Below are experts of layer 3 (counted from 0) of a mixture-of-experts language model. Rows are named router (the router's row for the expert), up (a neuron's input weights, with its number), down (a neuron's output weights, with its number) and show model dimensions 0-255. Each number is 500 + 25 x the weight over its row's rms, rounded and kept within 0 to 999. Numbers have three digits each.
Before each expert's rows: "comes before" lists some tokens at least twice as common just after its tokens as in all text. This comes from a sample of Wikipedia text that the model never trained on. Tokens count by the router's weight.

# expert 116
comes before: " |", "year", "up", "based", "time", ";"
router:536530514526501480492523547526502520538507469510544479519526505487486469479492517526538461507500502492479503503485461556533486494467515465504525497469457454553510488492486449470498466450513533525523495473516508495482492540526478516489494510508513529481513489466449514544512512538509467494461502526540482477518490460523467505491480454494437458521486521475504535488509482477537538446465529515494500488483468481506552495503494512547510479525464526485477519525519484513478468498477510485512507487531510508472506530474554510484533483492538513504510510512492457544502488502516520492462515519461476454509456522528540497499509494467512526485541501518499537498507503489465500494527498521527522456495504464475525459470484479498501481475495544475476458530468502487528528490486522
up0:522504484543487506476532485517508527499468453486518491492518465516458485507488504518494564508525495499495526507495526520458547534502496498465518509469477487500535502538527455482532471472515532501506471535472506500571529463499510500471501480514454498509492482500503516560502514530500548492490505487450530483504527455491459488504515492512445511503493513464511534467503498464525501516513512513511488534492483455519487519496473518462513477522429496490516538520491511510511488499500496463557482496514521480509497530556522517530485516463494486501498506500533462513460486495496485470482495529487511481487540474493507517542498467496478509459523469467500514544440510532504500490550494534527528507454495497471551489533481502491508444523523513477452499520491523454498476462517510
down0:519477528525548500499469508490507439513513498475513513477543511448517479465540514500503497539511488471494487535481489493527489486512490492469537478497523497506484485494557484452448497522526484472503469476543497490505504516499507480505544505473489468462533517452453504527503487473500505522502502489502482507494480529560504483500537514483493514516497478504484521510460527489475483502560510463492532504481471468521536505491503486504524500481486510497526544479497484542512523529501511492520559526479477509520514479458470546506503479501489486546505502510481533484512501486535531543563546506489475494470443510503473481492493519498522468487522508488475478500489478496501520480519437487498529486512441518548464463521477517518514561514493490504493450522533501545486456486457547

# expert 25
comes before: " |", ";", "ed", " 0;", "ing", "/"
router:525540530504481499549523535524508522495481476517551479491540536500475473477452488528502440479489516523452528518495501539558490508505493458471532490480480471534512505514519461541516476543491478514487524497512506515474505519553460470500472481511496514527489518493465514548493494469512504495499476471503501479491503494530504506483494488495446467511503522506467511479522482531514508469494527522544535506508452458525537523493479479533452477491453556503494486529498512521500501465503557516521506483478481450483509470452501471486506478510480504476505478500482447513489506498499512535498494533482526490499483529536482471504515496505488456470502537532520473506500516513496478497501504513498513529451490489495499452508494433514484450467511536474494453536479476456516504501472544
up0:512523471545503497506506513537523524488474490463498509514510528494440501540467534509452504534524532553522480476479498526463534542513475495502547512535458542516520526463437470496507430519466513486507495515495572470502518524514466552462549482500478493533509439497494492556482468532479491475471487543527494500515477469486492499530453498513474498505539488482466560499508564533512483479490495503478501479503521480505501500503537526508494498492484467470469514510458519463514478499494522509527521496534483459471473471508535490488511521535504456465527492497504495513520485483516494491503509498516513488507516538489502505506464507497480481509509481474451480484502501462552494515527485504527484473483467499489468494535530527502469481459499504525482473506502485493524516498509501
down0:515536564510482540519529542467466541487458533518499516508513518476522510510512520536489475495490484525528496481542489497544496509501568494458514497466540481552513501473505488503484514506510466508510464480505462463489504474482492474486489474494471491468500550535520477484540506521480508440496515536497515549510510498519542520463504473502476476476485488526488468489469511521521489490504519475498495480524471512495470498515491500518450494504445559488491488544495483462485538523502525494529525532469556477467510510468487471500568475496502553460538504519513506541478517472503446500467502528482515500505495490519508451525453499474491503502514471548526496483500459495503499514508473521497495471534510457495511464523495503495476474505494511518553457492503472506502473501524501

# expert 71
comes before: " |", "th", " July", " August", " March", " April"
router:483459514512485497529532485499495524500522463476492510488496537523487525498479475520474469449505551518486520503534541525501499487471496493459534486490479477535523512491526452495506478472521505505513507498471528494487498494543461506509488492501485474473516515466459496527507501500491449515481478480567484473505497512508467516474479465476517492483475489504474513485536543512517527478512542513495522533458510514495529536498493495517526513536459505497543504547508498523510464493492511529525558527499494453469480513459517482471495491485471509491519498506475449554501495561510505514504504468489491451482511520528460523527441445502485496455559531506460538512537500466508556509522539512524505502514480496473474439480493468511503482513490501523510466502505463508538512490473544
up0:522539481522519514531512520488499513496472470526471492491502520467505469527480488524504515550490506496478484457512437507515481526516529500544504519474501534523536473509489526535525474510498540529506483495527496486480495531495483539491516466498494478527444506513442461527502484507525492481475512527484504502500507517491509528504501520497477494501533501498546535474558507478495464434493472502532476466505537492536519454492521493526463468498532482503475485513518501508487544477493535495507528487473511496498444473550458571497528511525510522473502507493524533524523527475495488519475480519510449500466558487492540498513486518487513449489502477439517417511458517521540467478518482511502523479485473472506498511487445485515504499460475514475473506503493510491477507493516529
down0:479525464448509510494507499499489443511522506493542521478514505490484506513487525477526486513480490446462476480522480427517523548500515516517450533503502461489517504463512458474446460523459552565523475515492533504534517496548506536491477521495529519497506476502518489492509486505553501521555536514436481476504485503512519504482518498493502483501475540483465504465499517489489489538520520502505498524538511518504479479478484461497504494493540484492496513493477514518542523462501459451505499511511492517502479485538513519485516499509493496502448486485509524460477535516469515463452479530474463531471489473496539498506495514508543550503498492448502544477454497527483506513480516486535463508514526520512529470505511540525490528520473496525526471498523446483479515490514502

# expert 127
comes before: " the", " be", " a", " have", " his", " make"
router:507492496500467457493553501519485501486507485529511490482519492511468494439444494535499473504566520493498504473511489513547481508479460480509539470461416494487522494490513455516491547487505509490467499478473488513494490536547506508484513504472542518483492509465478514504488472539493492505476486485478504518507497514553447514507477458477465504509461511534520533492541495507532492493479483574459515482506497467506516527486501485524472495494488504482498485565521501512510493479517543490564521483534475449481488479483511553505533473508496519480490483512499512507478466530548457502551483507542493513481491516468527528505514476467510514491537512477485465561475509509533496479514482513504480472474475504466476474480505475518468477471495524499506492521510486521517485543540499
up0:511449484484498502492517531454515548520480481443507469493544499482481489476517502526475493492479526485503449516517488508514459496503530487496514461482474561523550483525541530525534494508489528512507460526475507506539523496504513525503486515499455520468512486496504504521525479469490487520464500484525494524470516509457519551499512526472526470468548496458515547500490524492544492502508513459461522541488500517498521526532488514509524520496495457478518497488512501508510500446542519507517485457437498499528494503508516439516531493508518496480535535473486474512514487501535509512489497528505459484513557498570516498486486436528456507494517509501505493507490509486523517511494543500531528448490489509516493492503489458502528494449526476487509492484443473470517484467514549
down0:483459520475471493503492548497492495491556501528506512503502515483491517500535524488491535494508488501504451489502505450515466461542494476525506549449531505489505481471523527504477483509474505491470486504505493517511506442471504488464555510465472510500467518526475526465458524503524534553491486510520487478505494483500481474535504539500490502515518493514508512528492509513506535555481483478515518562485525527504508519510529480443487530570445479543497529390512533520506495512489489489433476498508513503535506524500498498514493499493512465542478474523503469442484490488476442505468507498475466520519501538458495469504570501493488502483516495479504490525510501490507514500492487505501509516502480467479474490517510521526480529456494508513486533530501487508504541510492516

# expert 151
comes before: " the", " be", "|", " a", " have", " his"
router:502493527488481462518538509491494501501523477526520492519464510479513507470451507550512474498522498505498486494501506471538548515496466484472549449493476486531512491494516469528533460507533467534503479522499514476463503501536525511454495513491526502482495514483473530560513514500469514499470559524498476500484489524549468514469484497525494459496449520513489529477553474526532529455483511496462514518490502466512515515498463491543460482517464481454487508540491499514486480455490529552527502487508488458526511514520510489517541509499495518494508496492534523528521500516541489533529495510478486499516522518495498494511524496466501495429551524471489461526487509503522483498475531512501521508473488530486509464500501489489470484485481518458505441553494425468539528469502531
up0:524512476513535516536539490531527515503475465532479515494491510507477464504486537531469431506492522517485531537506528512488508518492506465499565499491443492538476508573483500491493486535504474506507494521495505493523508514505503473508500461525461498510518446522466476491487520542513496446503504500491513465492514489498486542472533514516479500518500521512527526496551530454491517442511506487479502537514482524520483513514521479492477461475442476503493502510509504495489503521524502485493509475515524442474484487503539529526533501529485524461502483490490445482533496511554512415519513529483508462432516491493466459522488445498468484489531484509513464470496531524483497493519512506493534496506481496513485456517475514516524503492514524488524454494516494469544538496514515
down0:500516505500542443501504487467476545510520504468507521463547487524507515518529536455534521491500485513455465465492512562518483508479499531471502525491488518523506472517490518460509512488501512484529512466493493489482429483456483491494497461492502484513490546504514501480486561506463488520478486537558500510448500467479478481502501510485494517487477475489504478546507533528510525476509497524503485501489468524505468495504485506512477512524525492507515500511485487525481529473473499501531499515523504501519480465517490502537469513466486480534519522515518540494535481526503485536505510468521530506504448536455505455461513459465511515447510481488497496496519564460492555517523508521489482507524487474542486456509518556501513506499466450520494519463491575504480554510487486

# expert 142
comes before: " |", ")", ";", " known", "]", "ambigu"
router:497500528510521502492510506513486504483464482538478477526511491467470505481462526506496481463505510514508521465469496515537502497485467490502521517463489504546512497489505463516541471495482489500504485446507518506477474491507448530458549492463506477476480502490474509539485495521495478516454450516522510491486511504493467560470464517522478475499494550515503554457549509518510526507461534514473472494515471512484563523515517538547511459489501495533490502549541502515495453461499545489519510482505509440527531464467513494468493497501484500477522517520457515520502448507516513496483497510515509497489517551529526469505501514487501486499538531513513523519490518502571530514541512481496517513494532492450504449474503481515471477481460534503473457538468502518501529473524538
up0:527460492501471466472515556539494465451531515440480475453540517463509502480480491479542485526488477477493511463472475513490466480445514483505501520439505490485565500483519489518515491492488513507490506493503491531480488487494490483537501490506518494508522515457529514511519492475529467465497494512519504530546515538493512520487540493506506518558475536503477490456530472494479507508533530491512512512524516487486558531545541501515506463518526477487486464516518525552505495518490445478512513493517505497492503508508530512486489518532467487483501456502484491511495468530455462517510433518493465487495483543477496545511472470452520485507524520511527502466471522484500488487479519492507499510509504528461500455491486456533492497468456541466487536540518464534517508470508527
down0:490560490491532510416458493467505456506542487523504534509502498519494459506504521482522505520522545512490508530483512488464524477545553568520475508522467478444501542529507506510490496473473448504501495469497496482492468507471482509515492473467466493525492485507485522498504505492498493504537515494536516510503503487488487496528484448467501464486494505480500545514500493519528485495530522512467492501466487530486520520500508505521523510522495514550489502480519481510475485463499460529509501488491507562484429451527498536520548538517484467482475522524512474501499518461488473516479530495471521486490479500505508503497480503501509499512482513469542503484515458519526488508463482532523467439453474452527544451525524484522489521497506503481524524484517497521453525521558487

# expert 99
comes before: " the", " he", " that", " it", " they", " a"
router:506494502510476493498514497516486536492522438492498498521483499470464512523480513533481479499531492516499521518537488534495520496504494476502511476491481510548505503507470493486496493518522505521489532482487522525479503513512497528515473512480497491513490519478499476559537477447540470453496475491531524507479490479510460505526464502482518532464511516509535546448526494498517510430526509507510522471520483496489520483468549483530500470474517531471506550563527458505480473447499479505526528507489512443484515490466518500505497449516493521473516449504472482535490473542524489503534533544510496498517507528492521479539493501496512502501550493496502459490487520495553510499501534440503542495482526486460479495495517494454534470485477494471468458531439488496566504480467533
up0:464474501487543486506542502538513516543517494496477489512509490486493508457493513523520537502513496444488517497500547533473579475469497488503499485543467481549467496520505498494458517517486539461457498447463501543481531488507539533512462530504466459512515494485502512492495466490499508515527520522465510479522487551500478462488520477505519493522511481535514547513502521530480503473493503467551534491477528476522515512522495532466482531486471457517494493519509524487498496494478515466512541519446439508471502518473459500502505531486492518484531552499503467483521481543465483454483526535458512497510544503470496493520506436476517488472527500483469545500501511518502489496514481517532524527503496486488500467510493512461534553517490504504469538529516475525506513479524486
down0:461463468541509480495509500502470463519455484479522490515491503548526524499457572468517497475539478476502526522508503488509477526509517464502487474497492486538502514530523462515498509515528500462503516488480495478508516492508482521496480463494528513552514534440493496491520521483476492483480526477456466506511483471520475467531560494493528468481515473543507494534504524515526541486489491467498468524480539479509535500477500489481523526490525512477478531532509505496500477504519502479522493447531464456471524444518519522485520464498497506528498471456484548477517447522522475511554504524515509540453496447504502492503558512487519528506479528543447471515492491490487484468468509449477487516493492518537538495530539509526459520518502508499503517505532530508495497494481529

# expert 114
comes before: "\n", "up", "year", "based", "present", "time"
router:518505497542502483520513516507473517528498456503527456514482491507478485484495536517527483513496462533459496504485485542512492500483538469465519501465447449565478506470495465489492476470518536476500520446508501507508520515507513541527532500489487489505520540477473543554525494523513464495471508533516493463503472516541493475474490485523468464540515499521475530476531521502535501472487498511495519480481453536524515519507517498515482500516493497511504505540554501484502467504507515501540520488510493493459502525486547524518530490486537520441481463502504458523491474510516505467502521518498496462489475553490530470537483465493515486466534486516521521540500509489467472510508503554529515459474508454459522477474511482508515483503455531472494466554470456502543507535482500
up0:531515527508518533526474478531500487501505505493535483467497481514457468480501504532483519485507521494448500426472491528505492484498510468524526490486467496504502526504513508480477483510517463518497475477482515517470495536515500537526498472485510509527499524510517465508543502520514476476542482512503524469507514479515508497475473499513546482472486540507532608461501510545527498481484514509497478504524483470490511533509506486518513459528503527528519546527568494500450491508521480514543493534536503507481500491478450463481514497495505504493485528504498485503513512510459508519496480524495544490478502455444528539529508467490497465452511511512504517523453533496478509442496451514442536522486484496474492488529508459489459498523470511484437499496536512506511447486519484
down0:483496490477510434485541532433499494491514492491505495483504507489460539478515503483520496484497501516506527518507512524508504516484493500533527534574512516490503488519486495515506487480512509496510531507527507517527466474512516467508536498495495523470523472464456513509498449521501457534487521470523479489492493482494489515498480499528511524488456509540468483453499489477479472493512511481495544492480475486514500511492533514529569533481502522490490499439515480506488492525452533448489474468486541453494480515457512468463523529510503470471534465562497520549482493489548489497523511504492509486481517542490517455433493512505521540464524493528520497504501522493516503448497522521497465497527490494464468533529507533497476488478536480467492527533452545528478527504508554

# expert 156
comes before: " he", " the", " it", " they", " she", " was"
router:478485539482484517487517486515502516502533465495548487483486505505459477518464509538486475543517521491489509513544458519532502460505494488478533441468456477533544553509521467526496499526510514525493522470505493512514552539484510513480491506534453510505475517513489489566505471504519505463514488524503493468471469445486472465499500474514480499503527495473516537496524477485523493465496493518490522464505461496528516538526523472544472471524447493486539520533505482474508493470503513513530522489495499494503487504465540483510538473523506516481495463499503491513487503545518470524516537524474516481511507549502528491522490492465517476501503521489523466503465506503520481508493515480518525495493536511479511445453454507477530482515539470450477454533445473490563498515473532
up0:512514500496505487514529540527512470497492460464507443508530507468493514479519508495479474469493531492509451492477523502505488484505510504468517520501499520514550501472488522506515480502475524493531509540477457510508525501535506560479482508449496512462476516482490521505549479499473493487564506458489501530503506515522511515480479543493494502517439522470445558496552525454546534516507503503449447491509498544497532519503499514494475509518509498447491533504485507503523494494521473516504496494513503511503481507522524485497541471483511502491489529515487524476521465539471521503508526484487488485508556522518494481509475460598481511470516456551450512514493476445511523484503559496479475469503455481473484486492506453514507524510470539473496490482504500488505505520515528
down0:485526580536491518488477498465497538467489481490460459509519508501486465466508456518506468481487485487500533480469518488508523471506468523526482501444500533487507505485512449464501526484499488456518555545517498497498468489502508466479503486509512516471530513464493518495426475496484492533496524544441482526530510496503515540565470498530517475516503508464508521508489431505487535543489536476520501520475486467484502484514509469454474501462477496540491481523481485468534551503514475519530487492524473517485547469511502521498495504520501520482451478460534539531487514502553527525498498508512498502485481506511504538499511526508477488518445506480524498483496461503472515506490505553484521534493510516517473518531490507485493527542511461500514516491471544501486506528487471

# expert 7
comes before: " the", " be", " have", " a", " make", " not"
router:505483507503468505489525496466489534495542481564511486540486494481475505473450485522495483503518524514479491481494505497508508504500466486503555499461479493501509516528499436524484496504546483550481472479499493484472532483529458532477504534535521503497483509449446527538502503518488478510493517479493493489519474528524467524492500482506476454534471503488484533466566494503537521450528502554492528491504481440538502544448476491510472476543474510463506509553520513518523469446493517498531491473514471482485488517500512499494527497492499512507493462492503480521536493524505508536517519506510507521493529537508520481522511505431480512470558502480473451552468510510522454479521545519494484508464486488473503469514469489489463490476513496459491457504483497509520517497517495
up3:527526530552489494498472491465522486480529462478514557502490548525502496475499472541458501499496507495474476498489493502496494495491518497521543482513498538577477499489587474531482502483505496476505504489531477517497488506539479495535433543503452500514487500500505493510529463540489536512532475513475497490491484497484503464515510490486525473511525476489480479464523558478555528489502465476489501454496549523483546507458489490545489486511529517507492502515518456440483468490473459547524522499490514501490498511505496502528490502487497459483515520523500494527493477470502533494497484506504510469508518470492492461466448502496481498490537509514484507499550463524487514485530545515468492479456480525483473473472507516540484449512486476564485470504511511544506485516490493
down3:518490477446473507525489471486496461546517485508522481498498457547463498501498494517497481544491510508564510473500490495511499506511484557454522463504476505478464480511513480472555495488545518469525481511505462503481484517494517453499493536489500503518478516514564504478495479476474524507525545484528498499534500478510512496503455480474470492495547539527483494470510523497544491530512494495505452484471469487505527523511470486500487528538506527505528514512497482543545546433488545585534528502445520535518469466519493487526500442515524477499514517463467508474465505487485505479478489535536472523481490523494541505452531494503516523513504486490495481468506474544512499488480486490476471450506510497497493503508523494503532468513485512492510527509501485518494480460479541

# expert 169
comes before: ".", ",", " of", " in", " was", " and"
router:518520546510521480481572543492501516453538510512479482481518539491463516506475471530459511473460534459481514476524473525530504487510523480490529474480453484527505469508481521510479485480513500526494504477500461530487516510493491538504519509497474458473509490485473513507498448505499464530477477494488514495546471506481497499527544534527490471496493514487463526458535526498554479530498528536507488515500495525497522477519469519486530518495492484450520518585492501509489493483479528499537542515528471467499460497502521504513513507492503478465511448529504516521483449494531496511500508468498503449495487517522523501517464485506503467469516486522493526462495519549512487485559516501501498500511485500448486495511513457490546461476496552468501475543456465470541504514483514
up0:554510490512519517513480531488511468487512526458511515520513503482542512464474464508504508476512524484478546504499515517535524482480444504531505465504508483489495489469477507494500506493510529515495441456510521474494466519472467573511502436520496550480464526492525492479521505517497487504491497499496501475509519540478476485505510515485521498476483508497492499511506531556482512468501476535531498476480536487498513501538541491543475463560512484554530480475503478486477465502498505483494452529477487504464458546517422553517489470496482510484468475502515508539488462513554503490517491504540454524520520485501496519478528504501516487474504463501479485500517520486479482528464481508489527464499500568507496486527535521500461537506457477518504508537485478529456507464523513
down0:519512491466465507503489488508513483529523503418502489473500493489491517477472517477483518484518515510467502516553527495441507519509494519551482514535525460492501497479518471553536528497471513543458483456500542532474561485493481537443497502509457517534507476524506485447506524467481472492504503539504514529481473501474510531516484519473551499514507512510454505491528506494522498459529504497467438530498522529531532502487495488498506472512481514539470544503460448529519500473498534520524534491496490501439496477491466532487498495502521509518486493486513482538474533503518514471456513498469452518467498475500501519487509496532481494475484483489494518459526469492492538519439491498508555528512488470489493514510513506497526511485551543502500505508512502495469522543539504

# expert 38
comes before: " |", "th", "st", "%", " years", "nd"
router:486495521506473479515535515522522502480537477493493494500502514522472501483416494523483437481518541521489497497486508537481487501448469458479527467474489485538499548502503470518503485487491489504500482480513507483457488516507478519494503497490521504462504495479451508541492491510501486503488498502563488491515493510507467521518471518484479499494485476497495511495525540519522512482495516524488542521466507537498556506489495531519476524551450523480506519558499467528506499500511477529529526515507506515478519500456528477480514444523504491501505493512469467531473448528569531508531505470515501457523494541498505469491426509499481489496536537540493536507507496493495530481535536494508529493538480504488487456483502483504486434514452519490490477503464457497544495511476566
up0:506479531509546539466548485512479523537479479476515503519505506534483492490463448539501526464490517527525527477462518532527521538492503519499513506476506498515509506521537492540497494484574477507515470486478501513536551538482488477472497468510500501496516502473468527501494525491474520466494516500463506464491528492490486493484510497590524494457504508470529500451457530489550470482487501517525472495527490483521503476493508477474488462481524479505470520528496509508525448505506503474515477461473479452521494465524563506509502500503470466489524500515531458506511511541512532462493504525524503504493496469515521514503508454522545462497494480485481465515486550551517523485498512465504537513511518435480527499470505479485513503493475462496490498551474494488520478491553518
down0:481511516548502533470473534488530462511487500485517526476498560500518492488494466525489508487497498469508483507480516485488510505481498512474495513491490464518508496511498550510509490491466475436508511515518543537465515553460531474520537467526493485479524502496475531511512472465528494518521530496472536515453523468536493505534486479538508471471503529466492503492502503521486483508500439502539497466505533475508541492521509506470504450491512510481447477468494555498510453500490491482466507441513458491503511461497532508527506507515484454505507513531496551517497538472484484477537513485470520475468467534480529512537507535542545471511479463508525467520490505534492503487481502439499539456468483510533542471489516521498537534481488492524482520551501489499482469482496511

# expert 175
comes before: " of", ".", ",", " in", " for", "\""
router:458448517472450510481537470495495543484495471471509465468499533515496499472497478548496490522470466485487465479514493516520489488478486446508519455475477494554487479492497514544512493518501540496496508450553495524488511505512528505506500513513475499477509511473477514516545478499524463460480505497513496511531501527507543509486545501552477482542485499528512516459542521493537519505530523504489508536485473502522481512497498502532479472518494516457527506557490478485489504498534495465552524483509515497491497555535541517514515481519504546487516466507506469510506462506531473472486484485501466514480482558482525497512499476483487451483518485469493482498516513511499494514529494490493486475472509496474516444486460495518530485486529535461515466549485491453581540521486538
up0:508501509463492516476474497522519522482492510510489469528551521535518515426499470524514484450530515469497501496495507536512503540470498525500531477489503537542513543502505521524533505517484511487543516509521502482467513485524478503496492465469495458463483524470500517518550519516490452447491550465496528510481510478477499511529534482512466510496482494533516533420525497491481492486508521476492501476493520496485509479502530496501474481472529464466509498545501470532518455526525496484534497552519501562471493490524498549513493485543517484462517485516498486495520518553527516486443500490501451475495493492501492480484471498498536460502514521523510473512507525481509490450475481491505461483519535501497477462511478532479555504478483536489499465540457487465516493546475532
down0:526524460544470509500533537466523514460475493515518503505467522535472502520488513513507487521510473506469505547483462497529484531461484484450510545508478556506500512483503468506506448492461535509539539486508518506479507489468470452475505495485541513494501530520477492481552523571472512528491496482491521500441483517508533483495498503536516503467498529532513496494514549512499476519476520495550504529447512494530544538518482480485490515426486452504520479519497467514497483495483458515510515513489479485528496454487514479540520453511478543507521515454501515495519459473470508520518510516491494496431443486449493495495509471499492544537503500490512534488495485505532469523479502492512527503514539514503523503493536494498459476512464493486493528464512491504494507494527482

# expert 47
comes before: " |", ",", "–19", ")", " –", "."
router:492466552533529468537528525481505538483499451505500526512490477475485495468465523541480463490518525508484474551495540512484499462460486463502536473493495502548500476512531484525523484492478513513506487444498504527488467494495482517519501489500542460518492492484483540513517523520490472507459483483519466511492489513534483469533503489449511520547548552485491479493494510478535485463488495523511483481483482516508528542479520490552474494484512490482501484584512457517493485496471471546541516497503503487487503493497496513523507460503503525470507456483510512505486456508556513495498547520478457470550495547500515466518464497480491476490524513534521515517500484489492510520507490465535510435474538489458483467493500500506496484509496507518478492520491477483568537494500552
up1:532485528500511500494510484486505505490524487504549496551462474485515508483461502513495480452551495520489452491473493548489509492495476520517474464484522454524524459447509476522513503495499520498500474467511542498531484533528515514507520488526490528516478547465467535524492512499534499534563451507522471506453536538501470493489470476510530525486524491506532509491497516502476526466481498498464521527456482520545491514473504502482477508516499516490525497519527540470506503489502505457579426521514520506504480484477494517473481487424470508486521520499507457536478469512550456537528488520454477471501514491518516482482490509526493490474498547490501489502488509512512487502520503486510511498546490475506470451525467520530501495512492514517481497536456471476458470483502527
down1:505476480454508487507514446532501500504529538479491501492524498510479473498516453528508507479495522523478485507547483491484461562526499502515503508534449533478517493451486508503531513496533552484533531527495518491514469522509453523497498487473519486494544515491536518503512481534492534486457504473504534522507469490447480485482565506512438511508487492522493481506495515465488501529535482459454483484506490519527472470549494491531482482483504523460498511539457480532529512520535523522455505469486500513527459529530494496550489536519474521448495507509489536542492490494483452512494507499491475516514528490492484495508491489513493476524538523501482489461532503490449435470519510509487516520508504530453484547483501471521455499497482510525470489524506532491481532471451507

# expert 184
comes before: ".", ",", " in", " for", " that", " 0"
router:481492529506483497486531510495458498478508482499490454503526518492465478503467511531502491524479484497485499524524469520539555476509492472489523504493483496562496529496485491530554493511509532539479516514481506502509543458479505558473492548527460499521493541474490517524508489483473475503510477479496491501515480494477497515479458500542443484544481526514498521499544493466546511469469516513500523489492481495527526539497490527514498520493482532487491477575550504529504494479492519501569477483498488488482480535506515522476527478478506495465503481487493474534472463546518466481508542518510469468509486563501503500544488550478474479486558506512503487507497489510519486474554491516524480526457492506459496478514484464541491474475520514475502477554492474469543523470535511
up0:470486479501478521489495497519483505506472485462488487433542512463512553510478484506519517476487467508552485506485452520507478473529501494465505488509481498518477491530503475507517462514547499515502519494486491530499497506534500543447490510494520500504521536451506469473514504507521486506475507492486492522510473541526493561504490546500532469496458498461477545444492515488502475525504512502507491511509425478503545486504513471507522463468500453518508501536533511504536467479525537505537531498542565523508497514503490495470480511511497518486530490518504461517508513523506505453484510536487495504453484518522542545508499478539535452535520496467468485484505505514522537487517548434506501524476512461502492501494442489500509503505505543492462503513458498468552528498485487
down0:499501506520488512500482500527457522521520546500495499496498454492512519498493565513479536558458452525571459525502490511466489498522472533485504505498494495521471483479528517509487489518513486460471506507513467517493505498518494485495504464560524517494520510517490547509478482486521504512525526477504499490456521527472515480505467502477461478494492502501499440484514492536517513531522503490462463526500520509488490525514493493487483499489476495465464453495515492502460485554475515474553491433483497513516533500459514490483510531507479501501500522479544498484504508485535467455505483508469532446551484475521553484503515504530543499483504526479495490538492531471486507537525537441475487474504511506496534506479539484491433489492541505543518495438508463505486547519488494

# expert 86
comes before: "\n", " |", " The", " and", " is", " ("
router:497515497514475464529507461489499542532526455528516501483504492492488473514438516497484475495478502501450511520485476525524497501489497469479544518489454505528478481533487460503524471489467546514504526422566484531504521522508500519519536538487533509497487521455478502526508523514496497486531518503506490500524483511514515505471496485531471462481501497486487503477548509484502492438530514536510513481527502488535472526543518527501470523507462488506506481544539513514496515496481525525535523485444476488483492533479533514502506528486513494465485473472497456520484471521556486505480519496533479463496509511528524475538470498440524482489531487510513492512475506495521473492517522527510504500457487519479519449505489465460510472488497503447509465545429497488547536522480522
up0:499525499490504486519494495467498503464500453515527514507531478495529532509491519511474459457495531519544467495479461501540494507498474419542538454472468526489509494476486504538499472520501500495547510511496477507497525518526489494475477490480522481479503531488490482508496489502532486546476473468491485457516548523501499540495515553515482491472538498499511505502581502537548486482483480515458485467486446482501523464495505483515487489463506545482496495499490502483520470537509494509532502504511485443489447487507505507471557503512507516482505487528500485512503542541483525538486532528511499464534487514527455452542469490489473503499548533512484488489528490501466496514548528513483536504479467478512502481500513533486484526512507521529501475445514472520501513490439542
down0:541510495461467541499514541493489483505474477553508496537510485536501507503523541477494467500496497500504461477494481530479515450511529530492496485520521486462489490512496480468524466478492555507516530474523451519455486511482472467462546514494496471478467487515514446502480516529532517493487499446491523550462485512516525524494480472513489500514495537490480517464488545513501471482454464488488468501448504519496481511498526496534526496486503486525509508551522480487448512504473501482509504535515504527486535529495528524514478533467537481461516515488470471546476498453538517501515531507527516514455498532500559492511449465467528506533503478483452471484506485544522462484501501509522488535531479522535445516499518485464514485508486509491467511502486547500496524516530515

# expert 22
comes before: "\n", "-", " (", " –", " is", " ="
router:540507490510517497535518519501510545541556446519522483489502514516481498441443491504502475502500521523436491489509451504480472485509496480481539451480458490536527499524491459520488502512515475531535501497536454519500491494488564526503522517499498500489528464459447508506498506520506471496515492462489487506492514506521500505506502502526494470504471489486502541487554471449521496486487508541523494491430492509548490528516501504504485459497485527482519491549493511517525518462512518507509539492494495491527470521511535464481485499521519530495477483507512457515518487514494508514495565459497479506513490502539510449560460484491501488486539492490539495532503496492527493492496518486483511495460466484471499469472489421487475482515492514463527454542476509505515501479493550
up0:541491477543539504526512490508508479440566488504496523469490534475505505511514468492474521487513531506491546491447537514530474494488483514510485483462507476476568480512518477482510515511487503479463503489514498518513481513476497540472530456515528483497473516524476484523481489538506469497508505547506473535516498496494478474505452543475495499509483471484553522496498486504532529426509536492517457482486517473503510476556534520541537467556468501495492478508509459509523490501496440497498503523544516511504451483490503538539505498477472510477515523484517515489513511448503514463529531470507462511520472532463549517499465521494511497478543481518502513523471490498511516505501492479517502455535455505491487490530492497517492502469487525468472510491457471485518446518511531
down0:477509520525505569474549509504506487505477473523482494508459550501503508502522518513486465528520472533488501469481503493514563482509509506537488538508477471482505508505495498494487487503500470473525471495568469460461514479498528524492476500443491517517523519492465466473500502534544477501491474500521471497505496506466466521508442511498498469510542513516510523472529539535540533520537489478466528539489471499448504520497467483504543533505476469497485486473474527497494503522469474511536490501507447528491527486512442495478498502512482521527484474458497461482503496488505525507534517489491528522513510445481457485465536558500491481532449498513537528484526516439512487463515496499495455505545532496491475499498485514517501500538527534517498457479500481542509526492519521